python train.py --n_layer=12 --d_model=192 --moe_layers=[0, 1, 2, 3, 4, 5, 6, 7, 8, 9, 10, 11] --router_score="sigmoid" --routed_scale=1.0 --balance_loss=0.000907 --seq_len=512 --train_tokens=280400000
Below are experts of layer 9 (counted from 0) of a mixture-of-experts language model. Rows are named router (the router's row for the expert), gate (a neuron's input weights, with its number), up (a neuron's input weights, with its number), down (a neuron's output weights, with its number) and show model dimensions 0-191. Each number is 128 + 32 x the weight over its row's rms, rounded and kept within 0 to 255. Numbers have three digits each.
After each expert's rows: "comes before" lists some tokens at least twice as common just after its tokens as in all text; "raises" lists some tokens whose logits its average output raises strongly, later layers aside. This comes from a sample of Wikipedia text that the model never trained on. Tokens count by the router's weight.

# expert 97
router:126134143180107150113115124110096080110209097117128153083157120160147090109147110181110171194120154110091120144113082214088170133155156102093069143097073073187125149137107083143183142094124104132086121125063101099150106129085113098100086071189137111115151164189127157077151145070131105113083150124085156133103128137086148096077114058160129117107175128081114126099107121151109137080101129161138067106116143114095100112143152161167137127198098126164156107086139069087129146095131123141181121104074096157158118171105159171152061090143134131177093125103104093131097146110151118118
gate2:106125114100135136199141172144126126127165105130155149191131135147179098102133137188119071119091147130161143123087152156092110143147138119129174117108098148166129102138119093119097127155133175162116070097126113103168102137129137071049065121172092126237077085161145150073113156113109115155109110151099160169064140086096157134151129102143125156173157147065059091136091075157138143124114157163172095169064109169127134131169137200110153097117097120089137162074108044137150149177171094131164109110115117118140146112115147140130109111120062166065114098111157144155086138092097117090
up2:138085150118117114128122097072133131109128142137126139173123074075120150089138102053121118086176147154124135130155126175161134126064123128148141192095103132102153149122207154146096110137170091098118150111092161116093111145130137203184111082104135123090138125118161111160119080094186143124152126125114098092099088094147115081112159140134114116169131108153176171123163078106109129124128043119167157162127120045059120146108084112178070176169119151148146143137166164074103060070119142190117140129126091143178130106158103104109138130126145113095057141138035078111162098121066135135
down2:165113182121112077168160015137071116148101124110145137137137090148143099138144108175143117094077121146126096090083113177142202098163141133170059128092158125054131159130062191145100093070152172167077112147148140159090106106132049147100105022103113130152098111116077129126155131109081115124158141115104097116192144144170140146149154159151156090129150102097087110110132162049152159137128181116116087085102169139111126094093134111103158097116162122143118138139118152096151098148094175090159125159173167125119118147094112125153088163162115120153092138149152132134059134130093133122
comes before: "\n", " The", " He", " In", " It", " This"
raises: "\n", "===", "|", ")", " |", "\n "

# expert 40
router:072148107188108141123086168124105143164163137095070187117094145149176103107157103136128177183093124102091071129076118162075137112176113099105129140124147104166124203130170091192143124145150137126069092137115086052177139104102112109125118122180181138144168108137128158076172101129115153112090117086138176151117123152127171114109083068149203072082130105096140150173130130168116106118116135158101083076117145157065095106147152165152146159133140134151150111086154102122171073129096152162137074078094090163111077154093169185198090135125142107152148105115111127101135134111136142184
gate0:111140134140097117101114111124083178149169105116097183114132145127124160104139116107144103212129086079146075131186186204055165084154117062149122151162154115144081136117098149132177103119119120083101114109113150143076147120128102123093152073110158129119147117125148104101114100123090141130052173096123168128162144166077186152121118135133110168135141080126115115178109109064143106141110129152085088156125163084111085135167161095133199132097142114119118100111089108138155130160106111182102179110133107108094108104081157073130088106147131122183122162198148143132064110249131132178
up0:158140159083179084139154118134167051128123181124119046092165159162086066143145169153142152086142164135120150162115088058191108184104114156144169109061084115143143088154124135117107159136135120177159126151115071094183136138142166111141050166136085120132096154154115163135135161074171102084199110112159073131087106130150064085114140111127163122140114151124118133093148149177092154120118154148145160104134155165156148101090120129131078102095083110149144122169176143121072131080133138131175080146099144103160137165163086137161140159110129164081118120094130149143181151062094137067
down0:104154129157128111138075158160157142097126151071122151129138079166131142165125145171123103136120106139085040154115173088132098094206165179092133107163101156140169087161080102165143147084109084112139063174093075062098100099075105113087167174124091144145122157097088138197177120127197028159168148144167146103141156142173103108119160066112165139134122103136118117094140180090154122102119088097101137102189095134108083083125156121125144148130123119092161148145119126154128129072109118158120124138107133083142076109157156148157151131176115170100122111195109107156180120113182141161
comes before: "\n", "-", "The", "N", "In", "|"
raises: "\n", "|", "The", "In", "===", "-"

# expert 71
router:099155184120115104114079113088145114141166156087110148075095160156129149156161127121201186173091161127125086185086132181104120107215116155137126117113073084159124122171147071177122106110122146122141116171094102074143151121080084088123054096084102129155163172129143147114102101102122139100138084103183116082071149124136163122104099062107188087147134151083143140165083159148119151103112128137115058104132184170117128059123118128146099167150096112136158094119140074099177092088096146169142145118134110152149118110093175156153098156144127120154072130159134164039091097090122130136
gate0:082164118136051091132151098133186159149129141160150074157116087127188117167175097092123110129107158163125117098136089080067147107124104083079157122140131150126143121149135113127115152066143172105131130117142176145158142112156130119144152069131098147161126154092153207110095089111129178170177173099174159136082132177090125163091186169128110176129093128111064175160105102149116093208140144167146104128143139163066152151126097127141170084122120030168110154156135103121093149093133071120109120067079097090149104091128127155151147111157144144105142074106092129091094090102140122202
up0:158099109124097134082120109113129155100096118117127083111153135154139101126127105096135104122194116090139134083078133100153128155115091126120166078158114150158209124171164140136110138155144162068116119105111166165166127122169123113088107098113071166147128159100154166197096074112126161074146198130148172100118134212135142093112193122158118148137052085138084156185102117164175091120139146176157032165094134137071146128137103096138137102111156076090101166122123036145155123129122015133127121052123118101123093121152159150127147166131142132126122117132089156089123119098107141146
down0:131149093092129166116186125153109086128147090114179171086080099060171132153126152154137086108136122117167143176133163107184147134176121096067113151208175211052165129119140117127083133116105145130181162153146106171115123150195103176097147107160099124139139167125153099148059139094166071109152142140129125143100097140098120216136116155097125089142189159113089151168130108102140167082170109140088126093153195170105140193126061153151136085145143098094144149174089137146114183144118116159142163123122171082128196139119091133121099144115133155124121079150096135096139163150142128089
comes before: " of", " to", "s", " and", " in", "ly"
raises: " place", " of", " date"

# expert 141
router:100128171148135131115093147121088127139156113125091144101105192168133086096136139182190151134088151174064143097113094160104129142180180114132111123129123064163131153135118060147135118140147137149095089169093092082155169128066062068089089126150108166124168173137185147104151118023112145129126128089140123096120136154156115082084096082123181111110166123092125136111089150158146117100151147145114117073087170175061089142141163082166099159127103144143174053067092080120183142125141154158159137142155080169061132120166186133143129143117118122130137157114090141089121114111151134176
gate0:040155094122089138151167141118152123165187106169146118147092167135120120141139129108140076128078099147110141120125102076116127152096187171107156131119155100191148111186137089103182103101120115129151138094166166123164153133119166097157083144149129176144128143075102117095147065093143154158104075138072149128042119190138162106089142129087155137177142078098119204132081131166145201065132114136143105130018121114143091111131147111116110066106121129172142088077130117156138152095132121146128126115119138113151090102148084149114114120163133127119185064099141111105026118122107117156
up0:031170088106115086182167159142143102201156091146152116144061167128105116127136142105126084128087108139119149117159095095136114162103153154153165139133157094191119084196122105115171107108121112157130145100201122113157158152128189117156068145147133145129110165063105113091145061072142129150131026144085151120070119230113146119089132115091136117168150106122123186127099135127150186094149113153147112120031112122122085132110144112112111097075134157149124088105133123147142151116132134159122131111132158086128115102143079144085109146153115118149173071120140120124053121186117139156
down0:104076084098137109159142108140088130135160138110106167073071117110120177094139148143105127121141169207104029138157163081179153092149132177082120121094120094075088124170173167173129125159122123157206128135123148059084132085082070136142149193151136151113118132155119212133098118132083163126162153143165151103115156115161106134210151102135096129128151146108130119124128142142108057153174115102138081095183082158126164110116159054127119153144131074103079090115137198125108071103174131156144098112103120122136152170147121091139133123124112149184141135109097106126189134169132103137
comes before: ",", "–", ".", " |", ")", "),"
raises: "ery", "idence", "que", "iation", "iam"

# expert 47
router:121148176131135122114154087088115133128189170098121159133124177153108133079131129202171158157110151119130073154080130146138123147173118102139105104121126007108120179145189100190120107088150114130086073157128090085151123093087086087151088133152163185136166180134117172107152129093095154127121157143145090112101141152126220114109087106123163151130106110099104099131105178156074126121113107150121102091114147147103103120188177074148101175154089071163190048158132118107084127128130114113134067158112106180132176137099170139155097135137152128135114155067163137110109130105175151167
gate0:166057150133145125147109120103049166109143146132096121114111086130205141184105099112127091137148114132189149137163138121107109162125060152124137130092127138155141089059126115091096153132176100147144184157112174091093102163132150107147104143130144147144171160178095084128079146175098069148070158160155126156116129105108208166084113160116096168104084137175143184152113069157102099114128115139183047112110106134129137123154133161149146160075180132104154078161046112107146112162141123125055061125089070159119142094111154195115138110138154097120149134137119131172110139126166107173
up0:110134171150107127053121108095058139094096157140123163126071151104178163191126118109136141172128161085102101096082139128088088165111153244108172063059130161128140145138089067114127141104137119123152116200109153176103147105116126161153160153168094180077116093167133169109162174227104101138134179127113091114130108080150115153101161144176165160149122134145125133131078129173110109098136121116127130136099132154177142153151135152155167122130166101145130139127077151109143076120127106098108114108064109139162090140094117207127146094110078099172146192105139151152154075148141133158
down0:145185117164160098177083131156125112151113175158090142124096134163161153107120159163184151067172107132101109122085102126113156092146167123155100140235078160169149076120169116150107124099115154150104100162146084065179175187185205117138111120111091132177107165160115070125095131083119151113147058119116139133077137044105135130143047131108115120066142154166101166117129134129108131165160126139083131122150099163112145148140159098129134146144155076149122182168124100120141152155160174108119079134130169107112163102200118130125118129143133101169088101102181175154138127130074181118
comes before: " |", ":", "–", " /", ";", "."
raises: "o", "ves", "ities"

# expert 106
router:083110109170120153097107104054073118134131146113111148085129180162146084068105132152121235134096132143126095094053117163143144109185173093106081137120106099148130155147175094159163106117182175150128106103086095112139163134115101072086100117166126119145177133165159156097082114124106095051118098097123128154119080134154167090107109126066164136141151128067093121105096130166168115134144159106109131097071151163103088124158174149199157144176114145155128099109136112103176085130110162145150059096105075187136092173079186145131088117117111094124089136124129143093107118079117152153
gate0:187153173159158185102134144149130105106120121133148156140133094137157093108102158096164168116125135078105108143128044121112113150164114098125125129124143109140163065146123065114136146123128115131182127138115123133153169058119129145090178110177113115158115104105130079127118107153098126156107128137132131101135204161173126141085113130085100127142090129143200136153129185137116128097162160096108166063117142139054116222132072035155043105114197063155138121078144127100135107168092122073108103137161161160154118084129117074113063107115157164124093143072111129121187138179101143107
up0:041063103142119069164093148125142102124172099109086110138134142097084169173150102193122079161163130157129139137175184155147150122085122212136125168141128113109119152115125132177145137087102146105085152133109138117136075162092110093150138111090136146117106129176104159115161109074168136098149150132135109119099082116099150093134185107145176109141127088139088112132118087121115137105113092165140082180173102103205189106115193163122190162114095192064138164166134127125143159087161092165161127119081132082146142180150116197159183167131082108121152106195134170170114122094130118142
down0:115147199079083129080107090158089125129140199131104092160180097133147171122145140115111099122178105131102120127122122149161134139112146171124138126163136169162102100083154168176119156145115095131169085145146086064144136078179100158112141120105162125157139108142143172151110167181110174089141192169127142131123149172094118169083183098086123133150088118117135169203057146150154110126059167114168145152175138140078098104153171128134047174174113110147157135103072117124130130098167073082092078144152162164113189169191101150112175139171087123131097125091100125138138111127065126110
comes before: "The", "==", "\n", "In", "===", "-"
raises: "===", "At", "On", "After", "the", "\n"

# expert 138
router:098130173159091131108133103103096160175147156024099136071087125178121144062156106122184150160127156151116137162145139148126169107176108120172133145140113046112136172135137107160140147117169111134140099143125047042148176124046092112130120117172127124124147146171157172106162137102098189153122126127148085137103093133077147164141099070115213122148136123115119130164096166167135129113096165141138178095146162135104134074171136119154093140122133093131154058129150106102142140124070178131150091125058073187063152111110128149168087128122117112119112149124141129068150095101102164153
gate0:158180124164071143107174128118155113192122115150076087088151059114081132073137129149145132129115109121158132181177179111152176135063192107150106119199093128104161103125080122083120192150129167152137118076091156118134139155127146115122094118065105119174111106132087120095142136135132138159141132120178141198116154132084081127105091137079162120097136123134174140110185177139213164115138153120124144130114083095095142116151163100150112064141172160122139111108155161132125075068099102177127112075113109099137175072134121134143137179180108141112110104177199170102142120174071175128
up0:171105137116122090132099157115157181107122127064078067101147167107138090140118106091123159111121177051133157166111173123162081230164142086104114131088093111088125114158101137118066153122090072177152083109086107122194162168140133145138120116090135175074162116047146168138098134165140136156080184136143099135136144130102112129120159086131124121137073164150116121087134131138114133130138148060145130126133106150132056101112085085126082124188144118186070161080111152155159158128086157131111109187117096059208139093148143105127146131164115145104073131141161095141105102128121167133
down0:094119060161141118151113207171083122180149099172049127143144109122072136118143101082129109112082100109130135147163144085130118132087101131192151185182161122165116103100158123139160097120125101084142157148136136095107128137143085165118106141117189115115135134161150095151153130114193128125077130099159153136099152200084142095076101164129183139160151179075136103150133122179134128109134116122148172075154206184093113110144110110113139226177099112097113178148089143141113171087085115145127146092104143072160134130078141097115160121164199128118112173113079144103127162106203122134
comes before: " |", " (", "en", "i", "er", ";"
raises: "ond", " than", "eter", "om"

# expert 152
router:084124119125119127114065120119148108157163121082113134101122172117136090099116137142159174154100166171156077165113139186141136130199137083108090124133133076114096166154125073164211103082130107123127118102062076077169122133070083068123115076164164140104190160153118140090084134090095154111105131108165106141119175135128184093129080112118142098117123080069159054115086180199138117089094128168129039115138134176107068132138167091134184113116137087151154119100146061135182077099155142160141127116162102124099132151093161124154106100121107108120090158129132162107107103100131153139
gate0:138120145126127089199140134102159124170154084139161164141116086094166113158157123153110113096007078158129117126077118135172180123186055086125131126129169123105099140112160148180118184133075121083103135107119143154146128130089136136135148180144152119138143165145125148112066113140138191144163200128151176126143129097111125171145136089082141144141162151123229147132147124115142123129095120143210163115123108158097148144170055075133072184122191071109069150101137100156155107186170148161095179159161123128123114097134128119089151158141096104119139169117180171128125106133139165138
up0:106099119127075176108111146174073090148116130129123125088149089098159116128153188151206131121131136134131047114095131114123151137157169074192093136106128160146139109113131142141047112081127138145154135057138111182116127074131111187167130184096126095119108199203131131108115097128144074124125154103174165164143148182107095111116088098091105180131138125145117129126147187120189104150137126143136131135111096190156160069144176119085089105181106106137112159158164120145143105161138099165139159091133120119089096163143144136125047172211168092102134144113162137082156051144097123115
down0:147134156089168069145131182116146050119137169119134073150166139160124080089108115191016100132117108107106139060147159152121164140142132156078092177132152161141164100160150116164166122149072102116086154142144095112132143036165155144138097117071139173071184124080128127147170103136142132099083104127168085130099090054094150091170127129109126141163146086133149120152178073139050143160134146115114116078149090136143130114153120172147114119133195087101116143099075124178123145161148121109101151123163145125136121109196108107135180105156115160162114187180138122170123145121121120144
comes before: " of", "ions", "ed", "ion", "ing", "ure"
raises: "ion", "ions", "ory", "ive", "ible", "ión"

# expert 100
router:120157124202116165105122147144144127134207145109057179146126183117131130092173127150167169183097120136063079163075087189076139119164136130105131144112100096173160141161148122148174154124146138091088085139112072078175147130124104109129099131155174143115159137138136177100138126114123170113102116126165171107072127128124191131102084047159156108115085130068101125162119167185121129106128136170117099087139146157075091110169142146191188124151165086162145066096123070098165114106108139166118079081126077134119118130075153118178110123108137139143121118073146175066132127128112133179
gate2:144136117139150128146101158138095183046114149158185078115127010127151143178190094126151123086160119060131148175145048129158120089158094164120101077159126129137197087119113125134106091123143157118115146139119125151106163137161100138106152108061086143174116155110145157108223146136142101114116125147193113174117180186102113113138137159121128180109100087189148146105159101127136100132127170136114187130131142096140153112118105112144075143163108132102088152162142126146101159131088093112093122101169166100049195121100088159102105155146136110127118107128107215140171146123117100159
up2:144163097134149153145129142133130160075080135198121104140126141183138160174167111082120161075135154121102134107099012166119095116159126176133136104152102166159196083151111128117094172158124129091101134125101125142125143150179121130154138137086174114159142170092172199096191157146145110119102084158135141115063182099169110135114115142183100192112066133166117155116154128155099102155127178134118182158136131056067144089177099140159109109182120136082078125140148095110112124065084099111084092143173142107074145120128121136158146143122076131115178119060115166105176141112120124164
down2:150095130141075072139126165154130086116062087061084148167117105113124132148117113147152117125046163168145125106067151080123067122107151146066119146155129239153168084119139134107114164177158131174158126139098153053115130144109097086154127137186066167113106098138121144137153139172122162095141054061103096134120155122151088147102112179136131099156129165111151122081020156157180156144138173151094110094185137135112159110116115121108106137082123141138088146112119115154172131143158141172128143098105110114115119103188178145109112175105148172127110092160080138166101113127158130164
comes before: "\n", " The", "==", " In", "The", " He"
raises: "-", "=", "==", "\n", " in", "."

# expert 48
router:113169129154121071097128067089088119156155178112118140125076146156128136103154155182135159140081153173097137097146103167104137103166165123086087149153090097123130163145134087156129119132158131076143108132088110135128161117109096044116113114179145135139186157189153208089117155097129155115131134116138172071086105122190194102120118085099145155157133115074128108139059145186151108107135159138099098073117134169104072087150161132156130080165090114165211125075088052126171142114149139119170101085117095198114105129100139119165120107174110085110100135099134111105139082096147156178
gate0:086160179146182117085152156116182097045113126127079113106129136192119081173155103179065095109133157097132114101168031134089161163118139099173133065169083157131145150109154117114157162134147135118063129125117141116142132149147141170139145141135199143144140107079112113102150093105126148082135127073139114100121116092154116158101155111136126080125121090097085143157094102128136100157099135146111169134121188141105165071213098124141172067107133124147137115164141114123178067141109210142187114094103075181144139158105115094172136069112059119130130128105084121091065123127134125102
up0:182081093132090131157126092173060134177189157080140122140112107085112145048151137084167192157152142109130115148090182169164145123143093155148100171079185078129119117141126173163122093081118133179150125151167096092102158099086070146106113090153076182106077168144146120168108146097113131146112129153138091149166122142080137144154097117110155181168152135147138121071159196120087120103185108142119106115151085142104107162069172091143095184153129062156103081138158161117096201118097088161098143175154160086119129124114167139097062166128138149098096116156141133152155136125124130111
down0:102096114116122152090072084081070113092112097165124134134142090143199102105080132183137205100136165152121166123124132203165181123162157129147103142115127145116106174107127122132144117149104141130171149117146137123114141109101105159173167135200111133103145116128136111197139143142097078096093114184206126153169154148130187134144115131133074073145122133147107103138088085134116149129172202195183113151100109111142094143172096136133111188160081142091066153057205139116144108060089165111144128161148154114100125127090082152082126143156148086185099112139123145138128155089171147182
comes before: "==", "===", "=", "The", "In", " =="
raises: "B", "==", "S", "N", "===", "In"

# expert 27
router:142124174113122158084129123133125091119158121077118131108173141121117156081154105167103197190120183131111107091091104159116176115166167103104076152150126094146150161143137078133126100093154136144099110139081084082168141156092077068072137093173128152108194175147139160100129083098134117145120182132091161125098096154089183131105107044156148109126181160013125160115124108177101131112072130153093084123128142149086107112196155104202147141157124088126154075111123080118154081114112158143162082072105100183156128144130151142110101120160119125143062110105108091118109110108109140101
gate2:143185181123144126116116169141112156106126156149132188093064184166117133076090119161151123087085148161132094116075182122058157115182130120074124137125084129120075146146098139119114143114134177133107098137093048110087102105136137080134094092134142088154149163112136113156100146096105141148111149119133151066164143154093117137109115107076171118080120125117113086138104233156071148156120143101144136061134125141102144056141188121068118059116179131100150098113097129148156179132136124094147087149108098119149141142119203126129113087119161141175093138076175150044126157126068116120
up2:153154172128145148144109181154142142123123173157121177112054184151108170070096070147127115102086153118107137116090214121072145114177133114123131169127104148127095159144123171101105153123119146152081127122121088134084110099152138115167105059178123065117183157113137127152137135119122096145092099111100167082170157148083085158124110066110142095063125157134114127146103215143111165176110115094149169084106118131101133091148178107051128074130194162084127120112117137132121193126146101096156137152153115126147139121144156108124133096084161149177090110082159098042165146139047128105
down2:121109109081146158131069159176087092129157087165140109135148102159148115085142124096023169136115103073098137152177149074159111135123132187117190126158152229164102100133172138140117108070083108151137138136139102051151138173126161095179164128164116110082166141117173168071147131095173103130141155159119088161110141152157119171144132110156135163101160162124143204154106132153131159109120050137109110163161131105147153184138143100106147163162125100043131096118122060148083174169141059125134121137128098140093149130150113188113166118099117184136111105110093130147155132113138151117
comes before: "\n", " The", " He", " In", " It", " She"
raises: "\n", " In", " As", " He", " His", " On"

# expert 126
router:107158174148126185100116070164161110128152115103109160094109188109103153108167155148150120168124133118070081122105132170115137105178126134148073083094085062167127119131160056194152147145168135120113086140141105097116152113065092106130079087158137118102215182162164129104139140078121177076121144112146136154114077132076219136076090096136170133148133096099115153111099157142138111151096130108143129072107142119113101127167191114180163081159124106155137046103134131142109099148106150166176122121096092136118129116074124118181066111166110089166142164089107134119105084100169155156
gate2:130087155129057133123043088082134067147097085127112058184128135130107147135130086134122118106152122106149132137133141114093138025159097124124129165110102162132218179199166087194138127161149101085175146097154118160111070127143126132085112121140161095105135128141160116184110091093166150094144136099115183126130176135184157170171092112057138144092101163099073201159098119083136143131126133133192102143128137086140134127095143134108084127163171091125079116121134080108110109098061102117130132061167126155115082148084123081143099114166153152177135125119123104103106130115149117141
up2:158109146112049139128095077093147055160127091109139061165120157135103135130097101112128093135188095110137098119116153113092124065138118124130111134087098178147199167184117114161145122169168094082173140091157101159090087145142109136093125096115177095100112127137155153162138129117188138056127132103119201127165155121158134188192081125086124105053115186085105175144105129101152127135115158122131118138102123079162142124110197166088101118142110160159087093121148121105131122114077139106128097075160141138063072147064117057164099103186111118177136125114176148108093137123160125143
down2:150130103171105104138101150118138177155097087107153062063134141121112140146034135052101099184146145173181146071139100119148144097116160138115133141115111129127166104157094191103093107106142147134138157092207163096097130112113154135120130153164080183150123105093100116183151082100103096161156141151178121157159092168059115169162107118165123105159084174136082131145116117163164078092112156146157147119081109157174138137177095122219135089122201099125055080083091114125108127113134195136096123082155116125121155126163151154137091150136111103094108143147100148197108115101143119131
comes before: " |", ":", "0", "|", " 0", "1"
raises: "ous", "ist", "ism", "port", "istic"